python train.py --hidden_size=192 --n_experts=48 --experts_per_token=2 --d_expert=224 --d_shared_expert=0 --hidden_act="swiglu" --normalize_top_k=true --routed_scale=1.5 --norm="rmsnorm" --tie_word_embeddings=false --optimizer="muon_variant" --learning_rate=0.00724 --max_steps=11911
Below are experts of layer 4 (counted from 0) of a mixture-of-experts language model. Rows are named router (the router's row for the expert), down (a neuron's output weights, with its number) and show model dimensions 0-191. Each number is 128 + 32 x the weight over its row's rms, rounded and kept within 0 to 255. Numbers have three digits each.
After each expert's rows: a language model's description of what the expert responds to. This comes from a sample of Wikipedia text that the model never trained on.

# expert 40
router:185136130100165127120073128186116136096138060168156089128145128095155151091096165131075121136173175201109145121058120077041106129143098100153172163062095139221121168129134118099083115164096112132169061101112117105162085135084104162133076113126085080119120188078114092105118105135114075136121150118133128097174102112113123133128187090089128146174127083167135121086124092190091144095117133110081099130142092146160125110105144153126117137081174149146098157129132153110048114158118117160110147123168070118185145094127173112188130137117132133160148118148174154103119144179089136109
down1:099140130139085131164127146123084124141118112173088111182239093064143062101139068163158080183135134132151142155098126152132159134129141121096106079132113144144081131099075184088095112126142090117153120109108126071131105156157139136128122109104090139115130105130115181190156110063100149166149144137156150108142093103101108148162135080120187170077094121125101144119109144082112126155100073189166104133117136171190127139159147188051132136112102184129087134158070119107181074172144100109105087133149132096112099208164150132147171177099092139159133085145126128184143080116112083136
down2:177174122120143092124139045131103119134106092194163171088060142144170121072067124120099115115150092148183128115109153128170146143147150122175147145157158095113117159161092112119161134137129149124081111156142085178163129164095118070096158140184143107123129147185132149124117140131147099152172109107190106070123108140136098147092150092054140124180101082071250107106109140122129109149143114181102151145155121121096145167150145113099105174123099114148141170112173142083101117108100143135169073153166165125125096089171163091134140130067156207148093072122126193112131079122132098119
down3:089086079111064137120136083119112133135120067093129172142132170067108165087108111159153168151123163133060191151151154043140152121148152150101112123123194124162156153162062085137155170129095145160162110095121115149110106055080111111085177122084154117104103133131144131156126139152155140141106102067153050067103123179071172107193195143092089158132081126080170106088135136135114162167127151098131158172095156128102129067153161132133178130153108110152157069097162161133125139089138078109160126094152078080147128158145102089129131155114159119119110094094162145160139125137158093106
It responds to: Opening pieces of words such as com, im, prom, pr, em, man and United, often in text on politics, elections and legislatures.

# expert 10
router:131095148087142149125106110188106128148120141153146089152137152132150143099150125082148108189159174151097094154117100094139143169119134113128134162170115178137161153128089124144090122198103172126107130125085122104159096154085165132114138128134156115054148127110092141150060052153097090132107118110134121101099092105124145088158169092120130100096095074166118053089148132133086153099123119147110064163125085098164104113035165160176124145099107167113105143105184168098070110183102136138160173096154104137201182152171150145196153153097135196122139087143141166107067088131125119048
down1:172121106156196159075114098099118125090087158121106173098147158110076107120058155129099076154079105147144131101092120124135173112108138119141131133113107155129133159231153084105137102090161083143161088137091144201121138128168113062131168109169093100126095159118147166056128161129131149191073173100092100115133142139083098146148100104130148209138125194135118188099123104143148134147168138112131156168175102150152186156150192110143154167108080110156148156085140128132174100134171109164201105166112139177122148165114146135119153159155155112102105108170146128089101122104083071173
down2:094114192107121142149162119133143138129174149125143118086140167075111107101137106100167151176178180133121120169204149143114106151140161149118131087128130131080131115117220119129055118179068096131149122158175148173092118154110132109088111193033090113096110140151161147132176118083166071066070144110119104136126098102145123155138149114119125138138090102115231082098142154062090126126165128144126167088165080132114177144144104119143163157152121150147128166089105118092051122150111174091098158101129081149106157145136169099101131159139079137115060114145141117132104154123100066167
down3:129076195135106091137132229111178174176127124089107171103169103119152108102067125121109133177136126126153106119148175119113102119099142115099079157105128141167136135127105186126129098146154136134142064094087093114116160098120118122152154114109067140156093075033167099110123114106114159117113133155201110124146191139124155092153049125049126107147122098070074151136138124122117141138168104109131120150122138165157191105128129151124166097119114142141090130117113063152140221104084152113163114084094117126175093149076101136206157179135130123116121175121090150100080135124166171170
It responds to: First piece of a multi-piece common word, right after articles or prepositions, e.g. ex-pense, b-assist, dep-icted, re-, con-, pre-.

# expert 5
router:132110125129159133145122091118091130091126101110172116175174191049145103108171099085102144124134104122097127069120107089107168120152101092178157145136107180198142105132149119042123107151057147154178118174121132098133089118014121171107139130139142103077163178122108104061153104110110105171101160182116118096075112170111173121150169128090104156152074116162143164106096138147112135126190086117108152129087078142139081088099175121131124161108160149091092120141131144147111067123091110123169118115181087103159117140157148145122169088087113179135119123166140138165070137128105085069
down1:096163069157123171185176111150160160133113096132116149075143125111124100148111161109129122119158122167114170120117150140154171152124211155078150148142087155114154131127135095142143100122143171132115147186061164117175176086122171112164091147089190122164167216145181123160147131091068120180113131134143170142129144087124077154164153190041117094055146151167109086165149136160122119125147122071110148108113120041151118130134101068155097091126145119144146164171154103142116118135143154134129106103157165097080087104070115106107130100119145143084107097099111107084142030144115119111
down2:103100133182097134144137098168108123110167126089126144089100143138108180145079098098189122163113159101137120096130142150162121148141072158105110065201130125110136163106128172182099150217188136117100089120147148128110097130117140131151163126113149125112116202111116117145112149153163177142125144143069153054179101136157176142161126122130116135079103108133128156119151087084192141180157112120193107112104090082099155147150141177077094126130190188174155184083089130187087045142132119125150120147072156118078081150128113116144174161166170189063130134129107103121137118132092110114
down3:091148109105140184135134158112099161123085049106098107069146165117115117114125105114150162113154173065102111052108164131131193162149133136147169161097126140122065146095143046113092140109110108130155078152132057127075133174134148158124126183140148047162153199134146140207144125134122193178107171144129091128076142162095153148175151136075166113202174142137207146093169131144082095148069117194088150124139134134164131141113115100122104159122152133114103104134106115169127147148126091165146116110157135111143108140117112131134182157172104096089107135124121198161123136163097156118
It responds to: The space token opening a number inside wiki table cells after a pipe, plus minus, plus, euro and dollar signs in scores and tallies.

# expert 44
router:138132146144137152167132107192114187081134100167160070152187147121196106100193104106118166158175100208110109140083115079109141119120135116143147125150106160157146154112141078142123024157137133148161143108108121109180109123064122101128119124172146087103146164139162138121087079115109123153064156142139132107124110147056158119110150106058167125116110070130120064096090086191090165110153144093086107160131138158211131117141148170164043168067095141108101162156116138155128130131143145159132091145125104105136136159104145110134175096128151155164144123151142174112127115179088130058
down0:141075172083113123135096070081158138171149063141114116085164134092147092165163067084138102123153118092108160127072122108108094112170129094118149231136136150117152064146118148141149129106128165142083122106129181146130121151164148092103171134154086143084162076160098123162098126131154120111161159137195055146111121097145118134087116179177087167104156178179129128146103112176103098141157160071124153088185158142148138132121128016136139131121152099175084145147103161086155137143099081108146186133120098091148133136146157153170149082167155179145130117126112104128137176073090109166
down1:148107101134094131172141168131127103082152106099142143128139127094115137124078169161132151151142119106138198185178083111096148166198128127143121140141101116128169116109078128059122139108145097176151088077101128172132131145136118187111090108091108083110192118133166124119134149147138201114135170163149020104152175151139121146148144122161111083181118076122135097144124140117063117104077134160128164170100175157072109029179130126109143113109095175130090093128152098132156183143107140135177111083097158160101106145052129150102120130110094099173111095154143142141093101114210141070
down2:121179137100099076080136138168157120115120044095143106137151213180074165084155148116180159181091108133141120130084133137109154136158135164094094113148153128148172165160179106117155136132169084148157122108103136127133071141079113063102055118130138111134092152162089185140164146166101168140116133118118145158090132142094170165126147127200055088128143172154098103108126105093126102146102128178122147138094099164133146093162137051172066138108162143182143102112074090176084116148144131206120098151139180085077130172100134102143168113133118148104122123078120143184135098157134154133
It responds to: Single digits, mostly the last one of years and numbers in tables and statistics, such as 195-5 and 201-7; also km, century and Thai letters.

# expert 24
router:095096157124114160141105158101161174138109155164170073144172176084189144113167117059111127150126070153095161135165098084111105178117137126133169112129092100155114141128144105101105082159115120119184092079113102101140107147084155114143194097160147110079227184142131158098073112137119123105127099127129138140141151143077149115159091130074125157148106092147072162106113146149086114114190085144104137172146095084135090130094089115090064181082092135095103157153163145159110082120115088112149173152150094123162156115122101086188135116084104091120103109123193183104102131207069118139
down0:095093135087120102108060114175179124160096113139163119139127193151129187156176113147152105177159123070105138110093142122176114162152102166115120165144106156110112102136130132125114122081081107147090115161116167118146128104144080130170117139059088146183118064133173142095098070103131130191176150150068141137126119111098112123126121095116073139150130115100123129093197094085140105132154094143159108148084109175155157134169171075105066130170148153070137138105175140160113157144118122132083119142202163150117138104079105127105091160176055085169166136117084095135159087056086112198
down1:149094086169163082143127098137106090169134128138082149111101103090148114101123134139099135161131141201036085116205053182160108121109148110110111095077109174090109161193150158195168173117101137162108124119124132154103119090130073139085145098149070167094132192095172086108154144151107176097104147129204118117126152104079104140146109143091109116127151089140146157088129146156123188120121079158079135081136189137058122095126126082160157132130137144112182165121154097143110112128110085170146105152175104114150097153152159117114100119092145153128087143121197175085090163109134183153
down2:079129136064150153137124100114093108062149113118116169162134131127131145128100089165150138134120163116075086136187149170150093132177191127096147100175121129137055112116100143115111132118074108126122154074118189132127131125211185121132147185097108153073128065100161122125125116129132134125182130072120152128090227093113068134108099189149135144093121139152141144138103099122143140127163134147094126179136105188122104092207076104102135140102075155128099155100078145056156148127186134135123144156120161134094154197106109088110119154157129123197116116151153106125225150137157133089
It responds to: Word-final vowels or vowel syllables of foreign names and taxa, such as Mill-a, Al-Ghamd-i, albiflor-a, -ina, -ara, -ka.

# expert 46
router:119170149108165140177116097130125132125118105089171075132142152113132131115105141115109081122165125124136120057070103139095124152137123085104133112142057224131186178096118074080137093138099143107180081110103128080164087092101140157110130097149168060092128080092115142098113116122103089111067133163124088078138135116106161171161108071138137085126129091149128136136156123130107071074126165098071148169088071115140081127125187134166141157096148145130137182088183126172097108199134150113147113095186100084146105168138092091125162156133109128123092046166151202163140126121135108107
down0:135185136118181086100098125121151096111116165139138156133173138116125156120113168135119113125110108170097118079066141153082104157125138150155108148201111174071103186087168201098143133199117078155148127120103141160110176124132145130124164090118130161117154103139040081133117096160140116095165128098158121110139120116120163145147186120154073104067112151114117125132086101124127110083085172102119160106179214126136123149099126085086139132175173126123175116109123113157144091108152067161056135169129174097149119064083062045143093117109066128160137126084102112144169152168088135108
down1:147130142111128066173089172132088151146113134076132128085099110107197157153085065078099109157107094168149090139157117122150073126053119115106121143200090111125125074094096112109132213125140183190131100151180176161144146049117099075090102170046135132105115119164139160162125124122115150112123131087165096115089086121131116089076141107128131084112157153172139113121118104145129124107062083147152167167104182123128107099100184077187146094126172144119110103080126112145137083202130123070147137152138116153121167165122105128100185129147130116140095133124139127148092137151199107158
down2:167131131115156147107099150107153149176115134155127155083153159155205170161102155142083129116150137143152159061098100092111138124170077136113111162156137159176100137180179157185127118082113094150085112178122171071095102100098117201112062104109074160132136105126124110114148132088170114097164137202156131176101165077123092162142175217106109104150133172172100132116134170145152139075172093120134156160120097147128173129085149104152106117185122108147108153099137097088111116158139159129116112094208112125096115162133120072202160157165071098074112099089093126130085105098122134106
It responds to: Mid- or late-word pieces like st, est, ent, ept, ac, e.g. Mod-est-o, Rec-ept-ion, b-ac-helor, rel-ating, plus stems like reg, elect.

# expert 1
router:159118114104091154155111101142121140082090123136173146189161163111155185116112177090089173130171158138063126089091041095091197102120113094128149143108086135170107174156124087149110110144159120088141111200131114099132135080068189138117069102142152097145138188125077146127103148076104156162127133126121134111148096168142144132156171126148171144133081117109091100144083095198144075089146159109087150144076130071208079159079154114158122129087111116146101112138149123111120117163111117162082135105146112056155107212133162123129163123059172158138127112141121116118119077151089136112
down0:152082130127139164135097160110136113146156124125194055113131073124122127130112102137134120157136114111107043119145145126107107118136132128115133045176149182128131099166082129098157161108072121085134083105126086142109099122062105076128186118152172152102130095167110124120113114125133180113121206122127147059170125186077060101167124106130113137077094151117108137099137133138106137113076176130086084172126139118063095090132159115129062103042085089090131114146140181169156099166151119168099128094108118125163167101188138116110136142137184071126187203172107126092164107116117130135
down1:108093095129181121160145107181143098112172157095132162164129114141085118152107131115089122124130077146058105074155086151151178080114149123093137128128130117062150208114095116093200122131180139131096071111115061071098109136174128143098056115206132095126119196156171130120131102117148144119166173065145111101124167097116146081071170110128129157151146167113123127162145175064161124098089139129111137124150093164123110163124123140122165089150159189106121130144131145124146155088161153143083089050132140141125128141165097131119114156173067184111135146135060106074124109123148121048
down2:117143165152118118116139144105134141142125142103155180140125149139105165137150216137090094122206061169125101160152134083089091156158162167066110173132159123157143157113119123116112186067131104082139156174163114129152125063126120110155141094075066123133100084060075126134193196123145156087168113112161128158083145080107099130120141193168143164130217154059143115081120153135138166151155187181069143141149078126113125066155157138114136110167111134156200107093095113188147134095098169140110121111097159153105131143206135124108138105140114138120126122148155148138133143101093120114
It responds to: Hyphen list bullets at line start, opening parentheses and quotes, en dashes in ranges and scores, slashes and LaTeX superscripts, e.g. 1960–61, - Studio:.

# expert 47
router:094147117182172105141099089160163219121110115113184115116125233105159112100158146150131163125171112095162093167108120106076183185104131111123196119086111170151112143098129154109096127157098101147181104097122110108118095140065156129169164059108156104101141097156123125140088071085116130170120156129150148063136131162081110105189148089112128157126130095151126126138064115164125156095150138153088157160104109117166152110095213137137128160095128165132114189172175128173133089148095086136132151108133109105148132173110163126175170165103153163160117053141136165125168083140126091084
down0:087089149098143125155133099176138098073113131151165160096119143080064139179132087182122148126054089201116094102100132102151149134096168199140100126103142104036112123104107118157137101151146115130046120156094127142155131089123169197116170128103079167082109170095102131159077080160078110126133039056157093125092109115120164123156132172145125098159109175108091154095102138102153160161033154118115098108133177137145117161148148121120146201063157180134167109115154165135140138131161124092154128128124154102124158132124151152125144115069143176125121133116129135124140146168131071120
down1:095121069156134080147093134080150155097166142109162132144108117141121151186116197123166160152163105084099110128106149129172120142165077110119108168144172153112151116092081110108180208157076125184103117162108101158156164149197103174141107101134139158143139102117113120176170164113115172097084109124125138164095100137171071099157158106121108118087106143161138145148129090169169137112103104114130133089155118106089125158137174199133060166121127117080160179100144116040135101128105126128173160106053161101168161173108162125138108130135065133164128169060108193051156113115124101135
down2:105111091109203107129062104116162131090116094123149159097150122076120082155113160095148154070124130118150157148135149137084174126074173114076141140136131141117111054144116216173100130146152143161110093165158153117086123136217100106073122113139100078147133137113141122106132156108078174114133142115097088087122087103114121120162134132135142135136157135212125141138156133115100108080157118145135187029190104083122208144103090094166167147124117138150133137143076125123081120171088108104125120155119168131140106138118091109176081196139112181110121187108145122174091151089141073185
It responds to: Line breaks ending list items and table rows, plus section heading markers and table separator rows, such as ==, ===, |---|.

# expert 15
router:118138182124157097106079143162125141143096129133143087157160162127116143127156158145119113136147112106129136095165094159097167122121100100107164139165089201193195153129155104132082104160087137174147143139069067059158055083081138148147118066147125109046132145131121154090167145154113111182112141125164125071132135180121152109130167082113170176130168052133143082098111115172112159144204140085122079145127130105094147098097122165140115179119149149082119131118125197146066097132125138131136147120180100074152118151124087136174171122150147179159141085160098134062098078179135109127
down1:069115149097128117075142126106221119095087122086083046134134122101179115155125094173179106156128118125134175128153105164116195132189137114102129188111162132122073160102129182164138183176117084128142114112129144091080141088124164092109103138117140125073150166103167162157153102164089097107152146093196139107178135112110131122151129173086105124107145129134095159090120142205091187167110180186165128091125154105131111134159131127116160175171100106078117165197126129160177149122157107098127149133158179153097170126126120135109051126190128129163148173084151157133111076100126151122
down2:135162103094088163221197098134135170148095132175108125160112150098143067133108147136103169144090157163153151202112088113173103090066024130104156123176146077135098155121117135148058130123124162141110123119177078103144120142147144193161097101119107119122155125101106160095214120174148171108119111156158128129162190144115086186153136189074176122106112147109105136123136183113113152127130106142148102083132141110133162157067169116132145106147115195144117138112138165093117099185152101093151156113207132119097118129150145125097156070153138133162103135145156130107160114111133157054
down3:129022115122124066152153168121116125159130084099187195148136126109194174145143184160203116093129097111136154131163186153087136131106184161115118063115142159153119109135150128158090138146130082127092152088147163114098143127130068143136083128118137144057124129138168137134171103099114110107145134100108132118135173107131156136093117111124159150094148094083194108113140114165148163114075149126194063135138125164204161126143136124056083170084098147141163141113113117126106111090120094140062113214142090136154082130145148137165165129158144132164071178116098152101108128126154198160
It responds to: Word-initial L, l, V, E and consonant clusters beginning a word, such as located, Landing, sporting, flight, all.

# expert 32
router:148119146132131156175153098191147146157116164147186076112127184102154122127143153146123104169164105174120099127116126138084137145145103134102180127073087112163107161165155099104090107170135158104158052129093151105211083079068116109122147163145142119145231120106085127085079128173102171131086114120091123126168104139107119135152122131104179157129156104188064093108117090177116113106169139087095084143099122070156146111085172150151108170102138072097106146141162198125143101164139119153119132100186119101132134169152171172124231115139161115096118094178115090117116160135136102140
down0:168172110158087077096126111085094091124153208236132124127087107098183187154136122057105154064149143121170126166144134149088170141122161140079111135207142136170141162170155108128141119098126094130176098095088075076080138191088129114091088154131124114128122085163055130171070151131062135063140105096113138114121082106119130113122130121171106099090175116135172097107135145159120186142126134100096088114165050145120152123110129130156160082134099119103113104103140119149129120102115168130145116077086127183098126137185159116131145155189105149138097098162153112121132099150147124087
down1:098146225125152138097083108142132131141187163144113152198132098122145188113094093136156120136134180126159088085131073111159175109108082110147176101143133119150130127109134097110088148105169088154102130141167154157126106120103141132047129143117123130068107117129093131145157112148158108134123139142101043133116055143053047107167095052119122166096165122098187124101113180130098171127092081072132088150113120135164143139121149136127077091132123160143142155117123037087127093149129126176147120140155140198150172136142145147089097156136113176156154136168140086134148184207110126154
down2:176148106138092153119137102133063133171103084094190169158131124109193128094111108087187106100067102183159155191136086185107133166036105109221131100101144100113101130106141139130124154138086140196133070102120131117146095172108095104124125113169071157082085135096094101133124160092101096213152153151127118064107110144108155107211137088083119126119169132131105061057108133122138123120104105124134101120123130101092157092087111124174088125145129111116122137093112140109116133134125149120113129121127122147139174141126142151171096197089153107131166181087101210086153142121150129140
It responds to: Capital letters in initialisms and abbreviations, such as U in U.S., A in C.A.P. and PAVN, plus the pieces r, ist and dist.

# expert 33
router:132103171105106142143101104155150118092088097111167087143133153127153144114163113084104123123189125170063095153097121148073109159143095085163146165132080147163115188146106137119111097166093122099119130170146096094170105072072116123156153084189187111099151162150137169110139087082167089125110135112187047106180085147074152165115135071090174131141138125202155089150133098156134136097142083109111109160048139108193093138098160066175116142103155095080067140138163128104104108148083090144163135077100122107148171095097185162130115135132151113165121131162171114104108151175135109150
down1:109107069152127149171108103166166162120147156137113149055118147112140092140107152093157196129089164174076180131108115137092123114111143143056117112168153099183143144112105099113095075129122124118139156098140058122132116152105139137171135183174208116120115150102155125190173134124091187147064111135099173136161122137176152088148080114145149118118145072112102096129058146152115105156121134098154074146150138132129131106096081210126057112130124078072105124135131114170114171165124071168063134148120081123092082163145145109106080115171093087097177118124124184101091111154127159081
down2:111133089120098163151114173183110154144157156134102123145095112094123172068156140132096125093105124111075100144106170110139117122081162154141155147158108118125106146139166148131175090155159160121157158152132118128102073109062158103127101105108090070113126095120105188116132104078147140136102094178131090097122155176122133100078124129115083193121106112108160099117024114160074141168157106092207190135131145139076162192121168142144099176131200071099098095138181148130153144164162148097070145134085104204181102145095094154154110107071089161134105123088159154158116151154136092091
down3:141186151208153098160185158155089107153110113191114182106150105150110148131118091124105125095057123159132132215195084113133109178098151111131104143165091141150119042097159094172129085130130115131115150122139146128122094134165180135128146127141184133099105104130139057125124110095143072118174150135194128103123123179114123146078140068125109141173197102144156128137162095051176159133121100143153183164101151109170154124167125149134121128137164146146109147115147100114199085128153118162096097165075156082166091141134080162147118119147131115161130104148160111163095075140074091062
It responds to: Common English word stems or their first pieces before suffixes, such as work, air, head, build, form, in ordinary prose.

# expert 8
router:148101125161218166149121119135141214070096124168146082153130170120116087163150122090157138189143146223100092142118143123072144168092107093110141180128116132158167183134177124111111097158110164098110111171087062129161120113093161186108148130125161096127160139175094146098063100117104152152109124121127106114092072152124114182151109157122177159135115090163100143091139050159080117135166113106113187135124151125132146089096146180141132169105144134102083146186156094146068112137107134194141149108145116123166139120160128169146140136103098177152080102209165104135127121133091157085
down1:120122105088109123128147124109158109107141164130135160164095108127170128160148191143140139071103104119102135144073124093150143120135071083142101098133143071058152086179144160116116125109069141098155117155125192125065137139153168142124174132076150146123141119133143111126198129160105156114066143131117154159123121063065106174150139183134095193162063102121191114139123170046083132139100137093129107101113124198182111121144207156217132108091140115095127142111129108137122156118148110157126116135148125176157144070069134137125121082153156156068173135146138129069065118149111193147
down2:106136137125103105118119162135100154113055155096167141127163097055122167179101158161106113110193098068107145151154170140175130159079117183133113124130087115150164153118149125152086101127080095150150095119165175138127094142094126140103137103211118157170089123139100144102128081199082025075113138143165107104138099187100170156113096140100100144047092082123136115118118178156143086151147152158103116104116102112155056082120078159163089111177117093162182109118089131144149097170093085153122153120131130059153157108171158127074139109132104167125068140108114153120116110160159136123
down3:123174107113121116136131128112137104166102092061085065111096107082114139173199101174123154109157099147100092137131143140080080168094085072143110106156122135161168167130087114147099129117129087095097130109123183127117116114177158194134132147151166151183146098118135121150108188139116081115107068084138185127101136106135114107122091082141083065176164123090112082116151128175120116115118107146153154096140097089177103139127140141154125104177139092142128162098103079115174184107086116138086102082161124176147086060085179141181159092072157074170171154131141153163196196107150126101
It responds to: Verbs and function words after a subject or relative pronoun, such as was, is, has, to, not, also, and adverb endings like -ly in largely.

# expert 23
router:134145144156154106146106085137135146057044094122161074147129176124181134057183150108083160173147140158142123099073101109070152151107132073154147166125071137192146145151159077091082043174103103141177099106128099106187121115072170172128170086162154139139139156119120100120096050202142177099124132147109151102092135171104206117136131117077116149135116106100116090133155125160141143140144114083114136143105120104140150107123149127151083155105135121104132099126140198148100148150099161119131097134116104088158158175123149138199118106109144141100098097187205135106094142181132126112
down1:154066127045159128177116130111141072113100125164180122123109109109088134104079176190165147099202088122154108111132223160157174141119139137121110122200169110160113146090059128102116103153159120076140119119127125099154167147184148168127120138101112121161125112165178098097165144151120149073106170180149134112128166115138159143080168104139148138144133123054147111082142133083044137109111062062116149176147088132122126117174119098152183082104111180115119171148118109103106186102086118126105119149143100130155114097149078118132106145087154112153162150122140104096038133132086118136
down2:091038102105152080146092097113140177168127118105092132114174153061165157107075117175147054097175148089083089117146159115165114125117130125153145091175168173100141102099113159130147128149047176123078095176153104123094104118133075151144128100089068090142117117126122083129087114149142122190158132174113107104136140099139156145093138120126150087069129121045166113078068106131142124190061124108132166128107141185133138062133162137155134122169137140167105085103084068120126165121143116129081158168105090128147120142108072133184079126135159136095132163096149136141115096151153112069
down3:099153145162111148099141076219145155168137130114148145100096110128098150113160071136196147184100095136086117115118152097153075176112078159114113133118108110106143169142094149145147082145098158129163157122162142114061107119156124122114156154099132075124152084111125108107131078159127091121125110076109107164122088131144138126111100177032095042121119075114106113094144155063119149169106142113166095139128118094113073123136130103145116112109132168121116114169111114100116125093186148164067165101113064138137127175184146163144087042139176091153133185149087082165174154171146052123
It responds to: Head nouns ending sports and institution names or phrases, such as League, season, Cup, Championship, team, school, station.

# expert 19
router:161116141132155164143100106146113119138089120165149083131182159081182108077114125128123113155189140167129165111088055149109131167111149118171163171131078116197094157087158124109107098160095162135159151156135146083202112068091177125095132073165091128081120178213111108136146094124089129131070142127117118100177068163099157149133103089076126161125130132111127104110113149165117154090155163134105081208118099138166094125108171119149074197112116163129106095151144193084102131139088114189113095095170117101193152118087155113096093119136112179147119107172180120115107101134101127111
down0:135096108171144139137108166121105127141101127102073134179152089113148159074133128150128136118159130116132157120160137153118094131098125174196085130179109097125111188139116110117075120147116087088160120147134109149122133187098087127083117175137174136087118114101112165144114062197063091121085175171105124122128138105201161122113113173135152118120184091186110162110112132164145144123102178127119184090102098145094144133165166084124143135108118152168120106148060106128094066144095134135216147087185141104156086133110127098101144167152159159130216196152180143179137149115226146121
down1:118128159145176108109149148119095109162152111120101176123152148163198054084141114140112156145145132147112096092111149083139082139094140108138086173079123065113101096136206101160139082160088090217147140148088146123114109072123144160178086155151130146124157092145077106126115159117141150146094062109045172070159158103159115172114149085199093082117146195109162138174138173141117133093155114168105090143095094146123186113107126116089101091093141089166143103083140133091159154129119118152095121093142076096171049087144129136130117100148142155091119100134188099132157149114103101092
down2:137145126116091142153137151103184165158196076177097145070111177110152098040106093122097107166118095108113171131155124173130097076141158176170079099162085090118129113115111176158164146116102091124076150135152104092102147149132121149122126141162109150130137107122147177156119163105122186180119106110084142087111156097081117128145208173120115185118110127127124096180101097128195122147107105133080134168205132136119163115051203128171127162098116064171077178158151113142125176136123109187113112112128114173153108071111149117165083136159144127102160086152106100143159151122097079156
It responds to: First names and name fragments in sports rosters and results tables, plus position codes, such as Alex, Ben, Wang, MF, FW.

# expert 29
router:156124140141196181129096104153131131094105117154229105173141181144149162123121147090117136125132177145100147142131127043113154130174079066178113143090154163132177178095167118090107061190153130156121125104096096068141150113112152142149137098122162058090147204093099126136087110130114134128090133137105121162144112189120161128176099114089137184148065119159155121095107106186143118098178151092099069152127091115146130116146172182166118146086152164089090150147141150143123099093082140149172114130136108131152121124104121134128157103129181174141092106177140164066089144198147105088
down1:144123094121145177173126152085148097144101143131145148065101157098111165131121131140125122127141150102189135114171078143115140140109108180125124120112129179072178177112133095059096133065136144184147167192143136122181095138148143150126122110128163083144115139117150108068150108136168138163092127137112096146118143115167104149080108144173152143141110101099092211098082110109165138079100102153185153135145116166086131179113059088104162156070104128081143140039146118128125171103169117137142141157091154128126108101162185121084098163099112083160158211147127096217137097137051112096
down2:147171112096081135098151110199146134175112174086125095069129087101141076140144137094119103076128133095097131108130119128130142107174096102222089092102132170122128141053101118144112159135076131139125113174077027138119100128096146106214110164111108141154076107091118128077150146138101129111142116085158177160155164182165117135155145169111078123070153099145110104194134102124142163112111110104134154173098118144075098190094162130149092196094158176219153154096143154093167158086111116108165141109079119107131104136151105144107175136105099111126158170103132119123157089103119143123
down3:178111143166129071141141096117159153070099192148185130108159120034139134129110138110168202120137093168072118125111121139121172152111075177118098118077137174121082161184154148156124172101142131146084172141094167127145125102102083077105168126213143140130141140170135128082114157182151097106164089131166142113070150116082130118159099094116130102081160142132178131160108131117139135101083110122095108144120095205173142150135111138161135134160158103140184141087199146161068123099145146137132101110135181071159153137155186117122145081145086150136183165154178145124097110177165163132
It responds to: Pronouns and relative words starting clauses after a comma or conjunction in narrative prose, such as he, they, who, which, but.

# expert 41
router:138094164113147139155095083179158127105086108128135075137135165118115110114124178109125087132117131102082146157120079120113131126107068099116193189132086115155170169120118151069051099160128160117129058123121116095139078142081130140138126074131178074090144122155127153088084128126053144201154134136181143113131070157069112150107133123070130138131076159118139075097089072120074158092137104107131086115087113113172087131140170130106083179088145135141091148134095151121134103166131091137170147142152105121211144119143176105126118156089137086102071116203127150092077070149126089114
down0:125155189139093140184075101096103128120105103152114137127138139110100114062143117108099166139119123164099163111096117109075090132182137099148128149189088132149079105094138052162118068131175116165135064090163120121141157140177147128081093119126142162119138108092051150078046130113119135109108083167154158091093097114118128119180115066186071108182121121089193107143169105162152120143094145151114106109118142193126145138137119109096137122120128132167132190127115111145161130170120115143132131142107110111176189226139119062116113103122139117113123062125147070169198145131165133071
down1:128146144097152153142136134082176179119148119106091112110173131112159115146099101132120130129093194161131124135136097116177072107103125161134175113116121098156086125183103181127096132087093086114159112104105158134115125083092089104088180159145088127157108111142176104160128157130149151100098172090132142090085075166167120108065134141115180185108095131130176133074132129119100154125155147114104059183106151140135172155140120071137150125106073111186076152191118056156133065144143070130106140127134107125155130084157143076154091065173155116095174080140160097164078227082143092133
down2:098159140173086176172129136142109119141108151093074163089107132141146120155122159138119110107168098089143114123076097109108115175141137075155099119098126091144146147058155181166112173150147182127100141119144152123159108061163138068119155125171134126099148091118095106105087144080134136185167142077103187121089142101118128120072171097157134158152142159134105166071117204087067115121143178152149187108186097113108098132110056125156178134145125125094117145127105156094126157065144110153169079056107105123165105114117119124126176125123072174108095136049113133172163215122097117159
It responds to: Name fragments and particles in European proper names, such as de, Mar, Le, El, Dordrecht, Dordi, Margrethe.